From a checkpoint of a small mixture-of-experts model trained on Wikipedia.
Training: a variant of Adam for the experts, 3274 steps.
Below are experts of layer 2 (counted from 0) of a mixture-of-experts language model. Rows are named router (the router's row for the expert) and show model dimensions 0-127. Each number is 128 + 32 x the weight over its row's rms, rounded and kept within 0 to 255.
Before each expert's rows: "mostly gets" lists some tokens that are sent to it at least half of the time. This comes from a sample of Wikipedia text that the model never trained on.

# expert 3
mostly gets: " |", " were", " are", " was", " is", " including"
router [118 111 149 120 118  97 133 145  90 127  97 167 146 133 126 188 162 138  72 118 122 177 129 129 110 132  88 139  41  87 120 177 143 144 166 140 136 124  97 106 146 169 143 162 149 143 151 151 171 149 119 131 119 111 109 150 177  83 174  78 148 145 112 119 112 122  90 113 142  89  98  86 158 114 172  82 138 168 174 129  80 141  77 170  49 117 144  98  89  71 191 121  91 158 162 167 133 151 148 144 149 156 188 120 158 141 171 133 110 124 155 164 124 145  56 138 164 207 174 159 103 101 104 155  88 160 157  97]

# expert 4
mostly gets: " member", " MPC", " final", "|---|---|---|---", "|---|---|---|---|", " Av"
router [131 146  87 140  94 123 144 160 168  84 157  61 142 170 163 130 151  95 136 145 149 168 107 182 126 139 119 120 130 139 137 118 158 137 118 141 140 122 150 159  58 127 133 132  72 129 114 114  66 101 118  94 110  80  73 141  85 185 112 117 113 168  84  71 176 163 114 176 165 166 126 140 177 112 158 138 104  86 106  96  96 160 181  90 169 133 127 162 104 162 121 122  78 174 138 110 124 167 137 106 144 131 115 122  50  95 193 134 125  97 172 127 115 141 117 156  87  65 167 186  85 134  60 174 100 127 112 125]

# expert 7
mostly gets: "|", " of", " from", " with", " his", " its"
router [219  99  81 118 154 125 169 162 118 122 121 117  77  75 119  83 125  99 142 155 140 127 137 129 113 118 145 121 137 129 158 121 146  69 113 128  84 171 107 120  71 102  90 132  76 144 179 114 120 107 140  79 140 130 108  61 176 129 125 114 120  83 187 176  85 150  88  95  79 133  78 124  52 116 124 149 133  75 123 140 147 149  34 104  90 152 176 111 177  84  99  98 135 125 139 128 143 143 113 117 113 151 114 137 127 124 117 113 151 175 102  95 136 122 183 125 109 104 151  70  87 125 114  67 122 166 111 192]

# expert 1
mostly gets: " ", "+", "/", " years", " July", " north"
router [ 97 129 152 115 136 136  98  99 116 113 191 116  85 166  91  73 103 169 108 128 129 142 101  73  96 145 139 153 179 135 133 164 112 141 159 144 146 126 107 131 141 158 104 106 125 125  62 135 122 160 145 186 117 145 175  97  57 114 105 166 110 139  69 113 127 111 162 105 136 112 186 182 146 145 110 179 112 180 140 112 119  94 182 161 193 132 123 126 145 148  89 149 133 139 103 122 152 131  73  98 127  67 121 128  83 119  82 171 126 167 102 118 157 164  90 166 154  85  55  35 153 174 165 120 146 106 148  83]

# expert 5
mostly gets: "\n", " ==", "'", "\".", ".\"", "qu"
router [ 54 107 103 178 114  96  78  68 133 138 120 154 139 127 180 170  75 144 165  63 142  93 143 115 183  96 152 128 129 158 157 140  91 149  95  97 138 146 175 161 182 175 140 178 166 144 112 148 144 137 143 156  86 117 155 180  54  76 145 167 134 139 120 121 150 151 189 139 103 146 191 112 188 171  57  75 165 142  98 106 136  94 147 178 136 112  98 122 147 150 128 136 123 123 171 140 106  82 171 116 133 105 121 107 115 100  92  99 100 143 110 169 137 114 158 112 110 142  77 135 155 132 146 170 171  92 136 106]

# expert 2
mostly gets: "m", "ac", "l", "g", "c", "w"
router [ 80 168 141  82  84 134 155 108  98 149  89 155 178 112 117 110 158 155 163 102 119 112 138 163 192 101 165 155 127 120 114 117  97 100 125  92  92 141 114 172 165 112 138 117 180  60 113  74 147  78 101 105 216 128 131 125 170 180 111 140  95 156 158 142 159  95 116 168 168 168 113 166 132 129  78 120 138 183  93 128 163 137 151  85 105 130  73 131 111 196 133 153 145 111  34 103 157  92 200 149 139 112 125 133 155 158 114 136 128  77 111  73  95 137 113  87 139 129 123  79 149 140 145 118 138 143 112 176]

# expert 0
mostly gets: " St", " O", " Z", " University", " J", " Al"
router [119 168 175  70 190 167 120 146 170 159 158 148 113  96 148 177 128 121 100 142 107  70 147 118  91  93 107 154 140 155  85  88 123 150  97 166 127  79  94 114 169 102 116  89 159  64 146 149  80 110 113 163 129 164 127 141 132 112 102 158 168  92 146 149 116 111 157 119 125 108 203 150 132 142 113 135  78 102 171 174 133  94 165  95 209 115 107 195 135 174 107 104 163  88  99 149  69 106 125 143  83 135 168 164 160 141 150 115 126 122 134 144 176  98 105 131  92 163  98 159 177 126 188  90 140  75 110  96]

# expert 6
mostly gets: "ia", " on", "ure", "ated", "ation", "ton"
router [111 105 133 208 100 152 120 128 133 114 102  86 172 173  64  98 113 125 183 145 108 138 108 124 188 207 124  61 167 120 112 106 126 159 160  94 172 120 217  92 118  88 181  77 125 129 108  91 154 177 146 119 114 146 169 186 103 156 142 106 120 135 128 103 161 113 139 142 154 125  86 186  89  93 151 137 113 119 100 118 166 136 140 130 113 135 124 103 104 102 158 157 198 109 146  94 137 126  87 144 141 135  51 102 162 156  91 142 164 103 135 123  76 112 199  92 162 121 130 152 132 106 124 178 158 153 117 135]